config = dict(
    d_expert=112,
    d_shared_expert=0,
    router_score='softmax',
    normalize_top_k=True,
    balance_bias=False,
    init_std_router=0.0106,
    vocab_size=8192,
    norm='rmsnorm',
    tie_embeddings=True,
    lr=0.00333,
    beta1=0.9,
    beta2=0.95,
    train_tokens=416800000,
    steps=6338,
    dataset='wikipedia_en',
)
Below are experts of layer 3 (counted from 0) of a mixture-of-experts language model. Rows are named router (the router's row for the expert), up (a neuron's input weights, with its number) and show model dimensions 0-127. Each number is 128 + 32 x the weight over its row's rms, rounded and kept within 0 to 255. Numbers have three digits each.
After each expert's rows: a language model's description of what the expert responds to; "mostly gets" lists some tokens that are sent to it at least half of the time. This comes from a sample of Wikipedia text that the model never trained on.

# expert 25
router:176097178141123148189171165157101133121168165091122104139083075116094193137135129117107085143128122080130107162167131134182086100108077138134156113091125141104097121086041124096159106098110113147117141106156152162153133158147132148118130120162109146121097124060114140192146134131074161172171140101113178127179159080164078182116178115074144138164096133158190109084065155147182148136112
up0:102114143168178111115133152071114149135072096122184161139155104154089141144175160125137174108147103154073147146171073153110141109100105113083111169136137138177148107124112175102144096115214072153173180136150112133145188141134161149164118120084105109154099111135126172128052120164130122135137089140202109105099080092137118100108136172138151175188098136145153037072110152122130158126082
up1:157199071162134092187094132148127237085092114121150148142105080113088134138166087068135116127122120166099152100114086105108109152069163127079101102125146133091128086105108123127122127160123157144099170101170164181165063141130101027127129148147155136056119183094170107124153130105145110124140117125163169106120154129159069142161104146165107142114084117140122123135122124173120116083073
up2:057134078112236129126181119120133110161107118163116124163175156091100088160112067118091168143144143090129137140169162130099077112145139118167167143157122123120155119096145119156103084095117141118135135129110114127111186097153150144191160176132140110088119082084154166137113165114173078073143104160122094124135086133167157107133134128216103127190149118062118193167167107105162119171154
up3:146124124067111134144098105057090176063081153136141119079162114175115128093110071122109140117122114134150138156143118130107177150147117155095141166061069092166096158114149073137085147137080134175095164125165152131172115115103059106120168138110113052138078126108128129184139181161131095128120078103111153109145100092152196134098152153110072090136060127115166124115141148075163089122089
up4:086148090128113079115118145100144192128139116085175081029116153136109106129104141098083110096142118114092125081117132184109088105146152110087158101159107121129098104125114141206118171089193148139129154088173102136141130083113126073166146070140124102085184106125147099130164096114116128128100134136240112111176071126135139130090122156135143112156145185130138144102188091142105116060136
up5:083119144107200099125115115070104172204129104137112089133128152146118098052068182117091120092128145141124135101143039172084107125151092125168076121117114146062209148117151143143116165115128103124134202109141109163115135080171160163100093152138071076175130162121157133116102116102145170155134140115151141196165130117111143099116135171132136098066081084109133103176143128127115136117115
up6:088112106121128114109090098082142194081082122079145105154172148172126141128157155127209145139101087164090060105168157101139203094118145173147081151118110132118200119132136158113151166189091119150128114149118131106153141135097106163100119150142154083181119122171128171150121138083144103150129150192188075074142106131112145141126134171109053092122133128130132104209141107095104128092180
What it handles: Sentence-ending periods. Full stops ending sentences, including )., "., and periods after initials or abbreviations like V. or Inc.
mostly gets: ").", "\".", ".\"", ".", " James", " Francis"

# expert 21
router:088064161166073198088150135168066084156144162134105133171094080123133149139119084144064069126185167080171105160080161136105162174143153105118129101105103129104152152151109074086129134141128079121126135135138141115167128144184141190152117085155133192111164138107135079134186085106139141111175206085161143102107139115101090085167111136090110136134135144154163133167101119149158104150142
up1:097134093076183084183110076083136143121095136119140117127136150174074157125193123074136164141145120140130119162111159107131107059106133104183200170055140120124103117130163100103061121136182143145099102080219076158111150129094132086141202130125123142164101072095162077144124155146112132110094147108138107129115119148111104148137133126161102182146078116112156144189183158117120113152134
up2:145115136132208148174110092096113177167152073085190066171135104165157142172133126122156116163121097157192130171119098136088130170115164117159177081077121081220126129155153117095101079197116113067124158135155133171119164157117155131124172132130145106133109136140150150130143157157091090094114146163125123119177136152124129137167191120119135090150074138069164082068120097144125105098121
up3:058152152108136140095136080101111147145104124169096130097121160168105163117123147098078065154162078150112099135126097117152088105138153137135106089126155134100095066079121099133133119191130153136179194109147131124104097162086131182134147118108123141203139122163169142159195105138152135091139124098141067157104043169139119096089136175137115049154155165134077152116167168128145055100125
up4:077145129112156163094195083103151174124077113120128116019120103149156081151071131085153158141164128113057120064118116116146138098088175103099078155174140101153174137169149124193129068112168161179136175124145129118142113142153147119118153176130074140135142110098124064151123136145153104117147151173117091086116140141161114195152124135189152090121130145176140117156162186124128129108113
up5:145093126119125062113105102102143122085126122095140049091157085099134126113101136150169110111098143096137122140195067180175105166121074164133127146133138118073138140101155166139112149170123091123139149070146057144147154124087102137128173162102124085108104106187158128135115174136112151136116107135109099114112046133179175117121128135082145153190176093075167185061141079177162095128154
up6:077126117087149147104088108135120096157117117186146086129102132160162113139126125112060169118141141124144145078114055111137119094169153106064125103157150106141170157076114148091128176121097088115176149111201127138113124129131092166144098118056161108131086182094100164148179080135092110060109168099137083174111151166131173130105159113137153110120056104134121054095193090140104101121100
up7:086101138098132116166113125099159170100081179107156123150097158110060152084098123073150152153139172129118122124172086124118141108163124129166144135139076115169115118128147117167160120161114085063195142134128113108130029161136157140153125139091116165132155166143210088124125119174128162130092088079109082145146128054085133120143109123148177199125119095124161115155166100172082193156155
What it handles: Time expressions. Month names after day numbers, sentence-initial In or During before years, the time in "first time", and th in "19th century".
mostly gets: " October", " November", " December", " January", " September", " July"

# expert 20
router:129085095046114129093152167176099093148133143122064159088131120127168091123093142069103100155149136159173121108073145096173092186140175127143156065133116101124129157105108067071146089172123105099113113146153086122174073147187086091105062125089165073166178139106110088111145093097169137114131150119156126116114170123156126085118180110087086117076130133151122149142111144144142094181121
up1:135135097073148115160103130114146145116096141140103165082100137112122056179109139105114172196092125196103221120142109122101148123136159126092077083168208114164132127102115156153150134132158153122185156143126101165120150124136154089097112155133142147119094091121093141126130102107182059072100146109078115130096135217133114158126118148114140087123076110154057089099097118124141076192132
up2:123172143101126089129123157133101132126106153082149103142102136168133131050139124146133175118163133138161106089148180114127104185180121115103152094170126082106145079074061129158131198116079130127133094147223084180100106141110141129167103161068166102140101118099126157147211123101116169161110101121083134119141133137073177135072117144160155137066127134102182175129145167123127121173086
up3:129118130107167091127124161128107146159177122139116116180182168089181142048139145147169081115116159221092080106169067128068131147131099087144123154104137130120160120131165142121109117179133098148140136130115150128127130068120158166128138143148113186130145148080104107109132170134138159017141115170057143147115075077175165105123142140121117108163136045133163126118115140109113178085109
up4:095091082125077066095143121105128107083135119090174138123118152184073138096105138095159116096109073187139064184112089066116150132073163193169171135138154157112145133200128109106125116115127158085104101072149110121152160092138138113121117142076127088099115114146153160121145180098205139155105117172141164145134160103148114052143178082113140113067113124111156119101162170128121138125179
up5:102148151078117123203091142105116132152126114112135097143147153160142093155149121101157154142141152130177101096118184160133149092152117099106125078122094066154077153200111135110087126162116179176130142093196142117171102155110135079135174118091131081159106088137161089135096177132105074144152141106141109116174145052119159139075108135173111191119146143083117137152169149106188045090087
up6:143162175064140109130118109109100141128152146055151149186110151138159167109130229150074163145094135118152192176132127161163151133162156123138087091180128097142120085158172126162125164102204087126144142071125146137136124144137176134128109127108143079136141145165173152111101149111095112087092147192172131144177134115151209084123121154101081094189167123187119114132105083130144126145124
up7:175163134050143145135130087108149153136129151144180121130141118207162177071130174131133145156045145129085041082139088099143144142141149106066103156143158153109173091092101159106129126119099154166176121125139143213107120134097136186136139134160066090154118108069146101133119142117172116126118145151115146093102107169088144146095103099184057153098143165151142129131102161084147119108099
What it handles: Quantifiers, adjectives, compass points. Adjectives, numerals and quantifiers after the, a, of, such as one, new, local, some, first, plus compass words in compounds like east-west, north-east.
mostly gets: " one", " new", " local", " four", " north", " some"

# expert 14
router:139112054195093148099129039124121190100166066097143142109161087129160120133047096153176140131121093110087187152129088170125109158137154162129122114118186080081118144143128128189105124153105111155155161158201149158105148125090101138115181136142135090134093146117144107088157123155133140121162137172133129133089068166191122113106131120127144151137108163117192125087151113117137085048134
up1:064115166087134156157105169130169112105162090133207093190152152103111137123117193126142062115111163150100134067173081099083130145166141089067084111114082108160082101139052142108133147128122132103138161098116134093150149192181136131149119182166108115099133125049183155118130155201169106118117122151109114087140082129142138155132132113174121134118156079109107115168168140149113160103099
up2:144179124135101126135088111134048094175139149166110086094088126122146136142147099106129131123205164181168167188146174197180137110149070134132116113158133054102106113143141120177133177141122142110155120169185091105166152161095109129152136115185152126123162139109151123153168112144085130158118138095084073126107110121061095156140130171161176127061148179120073114162107168112154166160120
up3:139132109124142148158091114121211128149171108158131141174107178161105160133107165069163132058135094131128092125153150132091120110065119108093187170134136076107056132141142174118130121102132216122151165140149095062103091105112120109140125085086126120141129072139085107113176108148203150054147090149111156150134140151146159118105099117160140065105065094091124151089098102116082112151115
up4:155168097129151145127117108147189125133141173187120106158160139190152089095128158103157116127140150103150153097186165154088076140141140076110156190092167143187103093157147216052128160078138110073170154130136171138122132151059158132148135115142184153105168122129100145112117098155158115107118135174175112137150163130109130096085150202171094116120098068087136159113140179127107096137141
up5:085149100110153134139125107112123152184142114122207131135154127076104157124132107141137098136158186140132172130162079108154203116129201118073110088137106132139108077137102117156134163079139122101161110095116141090146148199156075163178106079111114138182125170127119117146160149119092126137090105125128104142165108156076140200118203108196114076140138115092093125148154135080117206153072
up6:150111101077106088144120069094120102076197170106182138104121102068089132159127116131185094138133129138172133063072078147116104096176115129142149156204141096167106153088087143147137107138127138076134081072132162098053126112087130148102077155140145128140114160167158134107157161125133098137115106084079137107144096103149117177170162113158148119127107143178153113157147101112041161147178
up7:103113125148111126147139144127139180069162187087157086105124163146102113112159110156098121120112085143117061161141180108157091124153079133156115134095096071135128113153108145080094123174143138092109102121095090178185156123114170139097152120122154209039115151133120138122189135112114117131152117152167159158131123120100142114155106157150137152103206145055123101080183162198101071105180
What it handles: Mid-word Latinate syllables. Middle syllables of Latinate words after a prefix like con-, dis-, re-, such as cons-ci-ence, subser-vi-ence, ver-dic-ts.
mostly gets: "qu", "ci", "vi", "tri", "min", "avi"

# expert 35
router:081135122142212172119159160095139112169160153118150127206182123109099182143154116125161105118152145104137147159104114109106058129115094106125125185127105121162128147143163124122147129107104135106084181071132117159099210152134103175184158167177086153143168085112176174133187121143103098098116102146110147111180127149149165198183134089157127177136147132101119147179092122182161092157135
up4:066097126106165110125120125090095132139132105135214121138098108180100171129150076089179079110149138132031124073194125125172093150167134123104148141134131107113117142104111129125138057100148108162117146107073138110158134195110171127165151093081144120127140127181133140170100122162156107060143176172163096134132048119150092174105131161183143137082138141125123149103183147098097144088115
up5:091174146122194147128146106141147136144109124160127091118042114135148137144093146117128081156170064138109115158130157139148125155074109155126152106109152119124030132173092110100120121142129134110143125103158159088092137126156143142133058071113187094172129167112150113099196119119196134149125094181115176152139102099115152152133165096073035153055093146107081143146113110078128137156104
up6:119182111123138117109155109110169161158110098132069074142125091090129155130143082099164104148139115123075138156126160115149114056172118114089135130104147165195125079180149179099096119126122168187168134118071143169152080114100076164126107082114136123161169126160132096196054180135135091156097142188123103142113113082134145145151075111064102134204068110102097120128144149104148132117105
up7:122124097126139118123112152132120121141165073140101192164132102133143186138053093159137146128159147121108161146121176135152094023150073127144192117094136107094151086116134052144096100145081139099147073139079126176115135102146150148171128080148118095061149125121096176146166139107105126108143026106086102114140112178088137121134160127158148089130138125126086169050166140134106129133151
up8:132141106133074150168100089160117135084125110178103168090134148140115131142130086100169187181140118116138103123102134146152159134057118150110114128130164118163122183154186095089127187116085227099148132158145179119126119078134075120107139169137100136081114116104095140122175125160126099140125151149103129083116188155071128106179116147062132153148184176190155124126120132117165209155181
up9:122140137116102106119148136112144114121114164165134154098151136050121125093085197070104126105155093136101088156088097121147209079125098113126188133137128112143146068158163063101144118151119177139132080124146163138024127140054073133129108111132048120117117140153159147164183143166120127111123119068139104122108129089099128168086098118123121135123120153127067100146117192143134201160149
up10:131183126138117112078086121159166134097129136125066163097145136167123148127092130076088160135113145179123072142041089182098145147173150105165146094047122094121140146093095065081165114092171134139143063124124169105135143149124159133142061124167139118126101162099096134098148166156141161146143111127086129149218133164124108096134120126174060090086139107098171149165105156101143078118127
What it handles: Line breaks and headings. Line breaks ending sentences, headings or infobox lines, plus heading equals signs and infobox labels like Species, Scientific.
mostly gets: "\n", "===", " =", "====", "==", "Species"

# expert 29
router:092142151169135109207162108138120156080153179130167109126187110164168134150105112133093105170104096096129122132073093127154194112177159152141161136069092121173133142070106099085084105094107105109091121152095083139171133125141135147066164139114148133166151106098139168079138113099116071139153117112150136122158117116080065122133181118169155129059132108131130153107058164175168186094175
up18:129138091126142130130066126125071149119086086087143131120188157162110158134112130136104095146129083102105104067091106132180118156176145199120169182068082084136103171130137133100121078165123148168129117107108118167087145082124147077101129142096097127185132149106196164138096164141148152155109124189079133075099095109149126102120104115078157153143059114071140112129126162137140032141150
up19:156163113099182101146130109120167098084170084152145167131121092142179152147136061173140082075068181151113132148174108109046114150105138189135133095153119083123100183138127175108102101141099126179137179141142110103116165140043150102152127152086148156096157181146156174111119171118111093072122114131072084132054159153113110152078113083160123148126101143130143161156120134131089123136165
up20:093086135191099093096089128107173117183132152151121165117105144133150108148185109106157120148096155167096183116141145138100128102130098111130111044131109104143199132138135157096102139176133132110140181147115074151116143143169129058127122086071089099148151050127141151152070148094105189150151109093156147109142054127170135111143054175133101136077157105085105125106096130071131133076108
up21:155137145119116114160100112112165175088146081152106114129127115181152182090118092106114138091086144112066055161144121140126109132132106176165126136111128140174112079083125184122167114139161117137185111159085150143131121143116225094110143153084073156137145172133205159091132163169079111113120149166109164180084170155119095154159194101136182111112170134130167124161142147143165113182175
up22:153171081118090115093141112153137182075111099135123114088160092168137163106124076150135114090195098095092127095119116111126129130119114187145105108123120143114074166141143141141129108169116125189109111136146183119094136057093183148138119178131163095147145196080168078154139111156185109177150150125082201139051124102151109118161064133095175175166116119154141169075134104131128147132074
up23:116139110131141089162092129134101117144150148105094103126147150105128129115121171133170163121119099116166113088130086179130096104136073088165101121151172162092129126138160116184131113102155155094138145150104097122134206097131133171137103066116132151088040124139105136122082171109086166155103163139115193080149187204143126087196097108161174057084136106116134147204178082152164119117145
up24:149084136113085081114070137140090185073056150083075141130057150128138098098157095192113159129136101141130190102122147164116104098160131107137072147090167110122133130174135143148133172171163131131148146171156160117120129127139233169137093074130127159111175105092097167122066204122090161170124150118120151128167148130127115140133099142081134129128177110119131084161168096087094129099116
What it handles: Prepositions after verbs. Prepositions following nouns, participles or verbs, such as in, of, by, from, during, as in "obtained from" and "described by".
mostly gets: " during", " from", " through", " on", " after", " between"

# expert 1
router:094086160133090170096081160174116127133169174124113153136132108097154154121131151127099149082114169105124175119098083079163182128143109115125151143089079191161111120108076098072178124155053103130067089140106139139079107125181101140126140164167155208104169148095102127108111111132155096166170193130181177094106132090144096084102074111138101180132135123135137131178118122101090175105133
up54:133193094067138130193082133076181150100091121151141093129124144115081128081131122106120151167152084150156163087133099072120151141065085134117129110182103122146174155097137157141079149148130199121106113101154119137111184083120057138163167154120146142132151060133118064134140110171142103167117110127118186137101084135127181140107191100148079121097153157094109198088129153122162138092143
up55:112167151141201125179130097123129092098134108142084116166135164091059094151158140114160176111158107097152080141115143204095146160184130142084157174110110104168135128128140092130113108141119108175113147122091120153100141083110061118149099141102039119040075097144123102118150166119153094119113111055082124152175097093113134100139153114098069103112183128106137146126140167137080098153081
up56:117104124103126090109057109133174140080150141185094113127145125100134137105206154128149177110087107144138144130078162106138165157147114176100141151148097101080185194126113085094084181145083187162107131131097059147081151178097131134132137141110133116125074177085157130119212128186126097090084124173172079176130138129140136116115160094114109152062087122122136086122171144137142103130105
up57:115100067123156129114129059118148126080161113133141094134109104149127140117121174113221115139082093095102141066114085120101147089114115144120072113176137116196124104140127119148130137173127096131154144090089115145105110086148154177099126155178176137146108131185161172134122153189140111108126141181187147172128102151167111100136127072158123177148146113148134149104129115174119001090081
up58:165167120117128142176124112129107157130079109210126104167135143153090169105162114129167125114094135140100127129125186166090129117062077145122090121168160112061172054146113152136134158178102136119149148084177085172128101120122123095110094117153077056099080146159151128071104148178168176130154127097162153190162164109131153121092114110143074124095162111104155135156166126200089091157133
up59:145155113120106165114054113142082155119093064106109142116137097121107128112107157119119149160118150138071141117127141184157094109176140092142097065117188147149164095192180113142124132170148130104190122154125154193091095117168156123144119116095145092137147160081120147123165083089143130086115171143056150105115095188113103068197152171147098149107174158163181112135153129101110094121051
up60:109153123109146140112098146104105138097110133106149193146097169147140087128180130113089179174146148161120129161147082126118107165108122158089158146110087101160158086150143143083082120122151111133139119128126028096157153101126139137205187148095119125110128139117134102096114076121106129117156092175124045133141099064140190083121123213118093121143188123121097074034120148108100106111094
What it handles: Infinitive to, of. Function words after nouns or verbs, mostly to and of, plus modals like will, would, must and particles like out, over, off.
mostly gets: " will", " would", " off", " over", " to", " should"

# expert 31
router:053079149095099102145181152145130104096168203112079135131103118151128148129117146172120120055126058090163122095132106120147156121121149062137153134151073112116113169162134116131168115157160098062108128141136120119165086098165129186151101151093128143128146127169079202066088129068106094185092142138177071088134140120142114111199202121125168108156121129148122147134117095148149136145125
up5:138112121105120115115079128137108103133109144175141146124066172065140139115097127144158163144151193152114125087103224111075154108132131080068132103129133057194139115189089149122159138122097104166144140125167095147099130119129112156161124098119128076173125096052081107158114094126142107122098067160134121127088115108186147184137116116103118175119151166156092083068153101125158144046117
up6:114125113210122113081098162124119126111080117116175104123095131127107131133164145145091102167111116166120123151092159093119142093145091159175150076058176113218107118139108157119117138092130106103115075134155202154156192132106165116125108111085110140198163190122164109118094151125092111145116085185188137106129103137090073196115176161084171088111105121115124084095168118134134151129094
up7:104062128078072159128066103106117180122141155153111155085131114162115150111174130163091156164169141131132171071124111089106170125099122123089127149114138170108074107158157169072108238165111154137172150118124088098177111176146160163112142158059124118115124109185129100112107152094107129146133115120128119112073112194099149077116124158139161105169164189147110100124136194084122147127155
up8:156110159152105134138092098105122184122093144152124072157110117120090185096119117103105155137131110132106143148119171216090161109127119112116131106172126078092106200204121090212103120164129117111189133143118176126119151145086087147187139087070148126093177087114123124123135201141115190142098169117084111134080126184145154095086097151164131101176173174147130142116120151142119100158166
up9:140167113120151124123148128118103176157158156105156108064159152145078144157126099096151139123104118157122102089098070092106127160113077138137121141174127138148186096085168078145178123132178127119141073164074081143121127086135153078069164097171087084117053137129129065142122140161156110161127111124082155096130110177141147127157176127187105072066132169068144169123168160146156150159073
up10:109098098142152143112102173135074126063110112192131056135215084104125154178136127119160161143059062104121070135110092137123048124149097103122087085117071124158126132114157175152151131088166120129138129155139133102122135148130140119127130156143096110128069104194148153127089198086119149160169184121139086120119100104129136160117149097154148068115135063076145110180109135129160116090148
up11:093151064116148097182108111106128133070134125115136108091113093168181143121148094096109071085142102126135090123125093144159126145180127133162047100139118097109132131155088081114132128088164117138134205134158089071130111138131124071140135153137176122061136109121132127090160159188109137070112099125148171136155142137106149106110137075071137141081202096065109157085064157184105113086150
What it handles: Articles and determiners. Articles and possessive determiners after prepositions or verbs, such as the, a, an, his, this, its.
mostly gets: " a", " an", " his", " this", " its", " the"

# expert 32
router:052165154072140166152104126070161106099168106113139180089125146154098090189142187138104097133099126139140137098182123133111148141074149100136079124211102152142135174117116109082161125123104099117167136086167118170153183165110176125161157154063093167093136110127095131115128173088074136059172093121145076142092108132116171139111111154136173152101164110127140165126112151148146084140190
up4:123125129175100115123150107105162175171086130111131136139082137109201164114129128092150128143092101148129111198155170105093153151123134097084069125145115083091160127112142088150131151194166136108100052062101125160117096139170156083126118125073133109086115174089120147109112098099127094096108093065135095179106104085108136110075148079139136055145169134098085125071123139046088138128109
up5:130046148143127140098197168202131158171130176087138135071136124105107115137135045047096110183126129121102181142140129065107109161119180102150131140098182109108121124201096147147123117103125122121133135101131072116117103134136079171123087139134126101134124136105106066180102118085146113194156079137136164110097100167156127080100123163113127093188110150099147083119101096118091161103109
up6:182122154096087131147136073132172159162130140155096105129127087164165122118101092154128153095199092128127126134173122164097098117132055129147186098107168123111044178128107144147094141159137112153133127109168175125160111135107159144173100150169194142118141224075176134125182137147104113099130125162166133117177147136045097156133103144112100147098105084129179096197089114131090120132112
up7:129145107148132116131099104106065131130153127096117118158161121143075133044171077174177158169092095131111144162133142138189090092106184147092125126174113142105204136171113163163123196102143155127225104155127123090129130171062146105092142133164126130102121095153100141147138087144120134094150113151174121166086056161128131187146098176101144070091129149131117109170089083131159147135121
up8:118109073153107127104070182083144140137121085104127104136150193135113088121145146167150103076137124118149105115160137143133077066180183170066097156128132122126136113180134178108099145096111105148103191095101124103148087159110108074131157098097103120109142041099095082169112130141161153145099054069212173158109152151148152167111136110162115176140143152167075161132152109151106145124129
up9:085137096123172153152139169119133144052169102163127136130079150131112072111106181140187119113163125140156144113078133054062124067165113163177126144167158081146142134146087158156098124097153105143085169138113158158119101125164086152157107133083135107162151135138121178124183095140179125162162105120161165210143113137151130087097172122074094106087143173099112118158152121086092141058103
up10:110105114171123128127107132167134146058121086164094140103168117143115143142128033148094197080095149134085143102120135129068178145122193140104170160126142167089065143119139120126124088110179137126168103110128119159140141111122118117130135140136147132137090123103124111113131131094137133140130175115083129163133138059165128105168131196116154103182098047108139145020169142073111114066073
What it handles: List and table line starts. Line-initial dash bullets, pipes and line breaks in infoboxes, lists and tables, e.g. "- Born:", "- Status:", "| Party |", row-ending newlines.
mostly gets: "|", " •", " Clade", " Turnout", " Synonyms", "inomial"

# expert 45
router:177096112169141139134107111148117149125057068151083164154103150095149114124150155147147098125085152211092083116170151173141092128138078105140169165144162165121152158186122148145106102172097164121204089161108131143103194141089132105099160093103167099064110116159096137096113139169157159194129130116164178147083155150117084110139138162155084131120096120090134113069082136105089116153181
up1:119107125143140115162141108136193164172142075140093134048142132169088095144136087134148165195119111136056123180141145189079150142171120126144144116113094171113088091111145155160103124158118110198138121120158169175189163116119118115083153156095157135108157063139107144146128119076134153145161155178107132112142145096084135152096103146104203148115209155048135159129139175123109148095144
up2:152136145108148139127079220117084059114105082051121105079146150139096111190121134113198097095123115154091169163122125137097124139112147196087140121174196086146097099128155134087115092121148165150136185156112125113164180104099135137114064167139112063105135050097114117150109157137120168104132181143165158138098102194145126138143151107109172139123154134136116145075156153136154089150109
up3:147113133136178135154137119130153187172117084170146134115209119193133068066156166139143122109141096103103111093094168157086184135192065102126135120142120167125132101172097103089098149050120144085171122147092087165092135119088135101156122143104130095138162148121120133117112099092144135085076073115149108111150169086084133115088167114176128130051109149163158097096103114082146178119171
up4:125116159136122150077000094140116083167122142105096051109113095080112137133165064100129112111181149112107083112130114183148104132125150135078100130087183113122118121130145074139151065149125092154110165103161105156139136099059146158149127122096105104123118105078149113125144138176151134135128166140103070215137139099156109144128148136132149155155163139098116175104185106088105091147068
up5:108100130086096118091091135155097102113150170160105086079118175157083178125098088135153114208103173173076137126172128134136108097134105137104134056128139107128185107100191148159083148095131172106088125157174153085121116132167105117108130149113097138127137122165092178118142127078129117090120183180191110124128122159098113112139101125117145169133135129100055172132081169095217186166142
up6:142162109133102088169145131106104175188157101203139131163114144173101163102141113116111102112105165165141193211119090091113112137157155123141045115141161100112080132154123138085095086083135107070162157113095105135143109119096150145165093141225157119118151109096100121127107154134107098118089137129179113128094080187107147106075157081152146127105168134143145097136129075172089066098154
up7:106121104148202103110098084145134108133173135154109112147150139117143092133117116156153114133164103111114088161067185089068176136121103171145090127126135157098140140108103066076141180136186127169180157115085109198115167132102163133121161203107111099112060113126125124139074101145152118117097131187148094184123194127129147144066140090096161121131059108119091085158112113137154142194145
What it handles: Name syllables. Middle syllables of foreign personal and place names, often Asian, Slavic or Spanish, such as la, kin, za, shi, after capitals like Ka or Ya.
mostly gets: "shi", "ki", "ille", "oo", "iya", "wan"

# expert 39
router:178134135122131120120105198124123149125157134101115149119089114087133136155139123143128194123090104137161134143156127119144107139104076148159103171082065122087083144184100132158139108076063097094071089152129162074096137139163137118123176109153172161122106122177097074214152136121150118167125175172131095119142077165118118161162155097135150098140115149155153196142148059205174157096171
up0:140094125113072142159096108122120158153064151152132080088095173120165116149119154139118105163096123151120111152108106122168126104134121119086107054147126125083106186186086149123062165133105156092120094147186082169176135126113109144158104101081101085171099133135175164137131186154160156139137174135144135173121115060159112137119083111183118142108179102108053114182143099081159109126209
up1:108178104127112158127162106143153159139084120106139061178051102114114185123120127118167137127136165180158103131137078112157060135157141103126115122120120067140055132065058124112103162092105175076149156133200097102089137147123141093119100173121109135150103135157131142079140110148158165113121160154135134152174123155130129172161194071111124136079075105110158127116138050156168127182104
up2:142156116157156158166083149140138184160060074210170080144099137168144143144131149118132166127095105174161097173080159123132147143134128105110120114097171148114103099126108169064103177136183124131124132176075087148158134119136170082134097133131160108170119123111120166112082136056176146153134092068138110180131159164081103106114133136159134135079181092084074057095140174101129146136139
up3:166125148144200088121075134092083138119077097128147079144104171135117186151135098098142166083126141110170120093140145128097073114146058138160142163108155117133102037133147141023140191203147134128114131110118143110147105090109148150097147174126120110118106057160104131095144132133130165137110095132113155108180152153125113104128159165092074152204141093117119147122087161146079127181140
up4:116130095159160130111095120094172084114116179098154125165096104103168057161165138126111120118150031128113111166110101132089143166145141131063120160156100130195131134140135131075141100147122088143135141119118099163151162136090122137076152160076083100046154125081114094174205061142169094138139068141146108172119147119148136126107097146090067146133101123155115059153174135166124110151154
up5:120157116083168132164122112127114106100099089140204027138118113092141143118117061114212125154114105151152150116170149111083117139134136141133105110187090097110108149135133109182087153090131078147170170106180103107092142170174158107136084130147126063155096167142192113142084161152182105116125158180157139079080133158112108167128135130169137172086142082117135137126180111144127170118074
up6:133187124101129106140139131044153119170193161156181122202099123110088168142126138108138121145120134145109042162128088116123179143159117152143133115115161130143163126138096135134139151093105102095131145147091090121105176196141105062147102146072078106113063105168151104119121117081135135150135091119131181081135101106101157115138114120100073199076095092106082071126087110110078074141106
What it handles: Mid-word vowels and separators. Single vowel pieces inside words (e, a, i, o), hyphens, closing heading == marks, and table separator rows.
mostly gets: "---|---|---|---|", "e", "a", "i", " ==", "o"

# expert 42
router:078107113106067140061140169129076095126102138087132135109159162148133125132192102110072143121151153094140104121155179173173123106080143113124083091166081114158171128080156153108164156091160096117119128176131086096130137156166075109139110098074126118193197148161175147134124093082095180150122127121163106151097090065205131112118051140132150112136177110156127110151107114151142093097107
up1:066135072097105118170057128115120134135057122094177092120175091131148132148160120107125147130163127131096142113139122163143122143059174167128166098154130093159122056092130137154126174112187135119129143145136088103129133159141067097128131118135063126145157103172103119194120158103172114114086080158091113185108190128155193079144090156183097083103118104137075075080118094150120121114107
up2:137109153043133150125138145086159169125097110127168125115151151138109138170139114055105200145104145179167095145111140144161150142115134099053077136080097149122165116096056148130083104155131105182103109141089108127106189068125091073093144150073129120147125081120136196124099138144166103102100132149134036182152113108165132131127099179167143100102151087097121130145091136123101156074125
up3:050134096072142136165098096150117168094184139159126102153114092102118177102133143121196120116147107184088130131113110174121143160185112092155144125084151137159130149117128083195102144171193131129096155109100150165115116153104164153075129133162117185100121124112170185138094126137187045106195186111121150175102119176119089110168173107080108107103118142121147156108146156104085122118087
up4:088149094160136122175057117104102114150045055149102113117093101106137126155174136108104109103100145188098127109186144094134131163151162125079143130159111103119157089150157175164171118143132184167118161151170108077103116142121129133152159154094123126096154133070126144129163107121070128057168102123171136149071121128168083150164124192189174124143093151156150178125122075140164193119141
up5:162162146135137129149075138128109095175152130111113155094140188138197143119178109169132118154114084130134166122169098095082167146142115173142159134155176113109114141150149075178160173157063142169133152090161095193120146151123143093108101108041120087084137133130130126119181164121104130108091069106091060163144165134104156127124170104120034106113110152123129099095129052111141094160092
up6:127186067052107149177141116077201153088146097093176157057083178119113119096154112102105110104136072098119128163177121136160175145123103161091159176109113148127154095093128137165063165139105120142165094122078096140131096080121096060159152121111072102130140113079169121113171176156118122103109070137103132146092184100150113120096097168115135129107152109129159149129158168136097170157133
up7:141158117103131159122141126105166163160130118102113180177086117146103076130135135114205091159102160139130106123135086129120143130195110120137128094124106118141160130176126142151148124157112127116169123141094113141175101147083112121189145117096146118099129028105198103166122135134136126166150144098063095119084088109106167095152123149214063198169136168138168161125135073124121199149055
What it handles: Table headers and labels. Capitalized header and label words in tables, infoboxes and section titles, such as Total, Record, Location, Date, Rank, Career.
mostly gets: " Total", " Location", "Personal", "Career", " Date", " MF"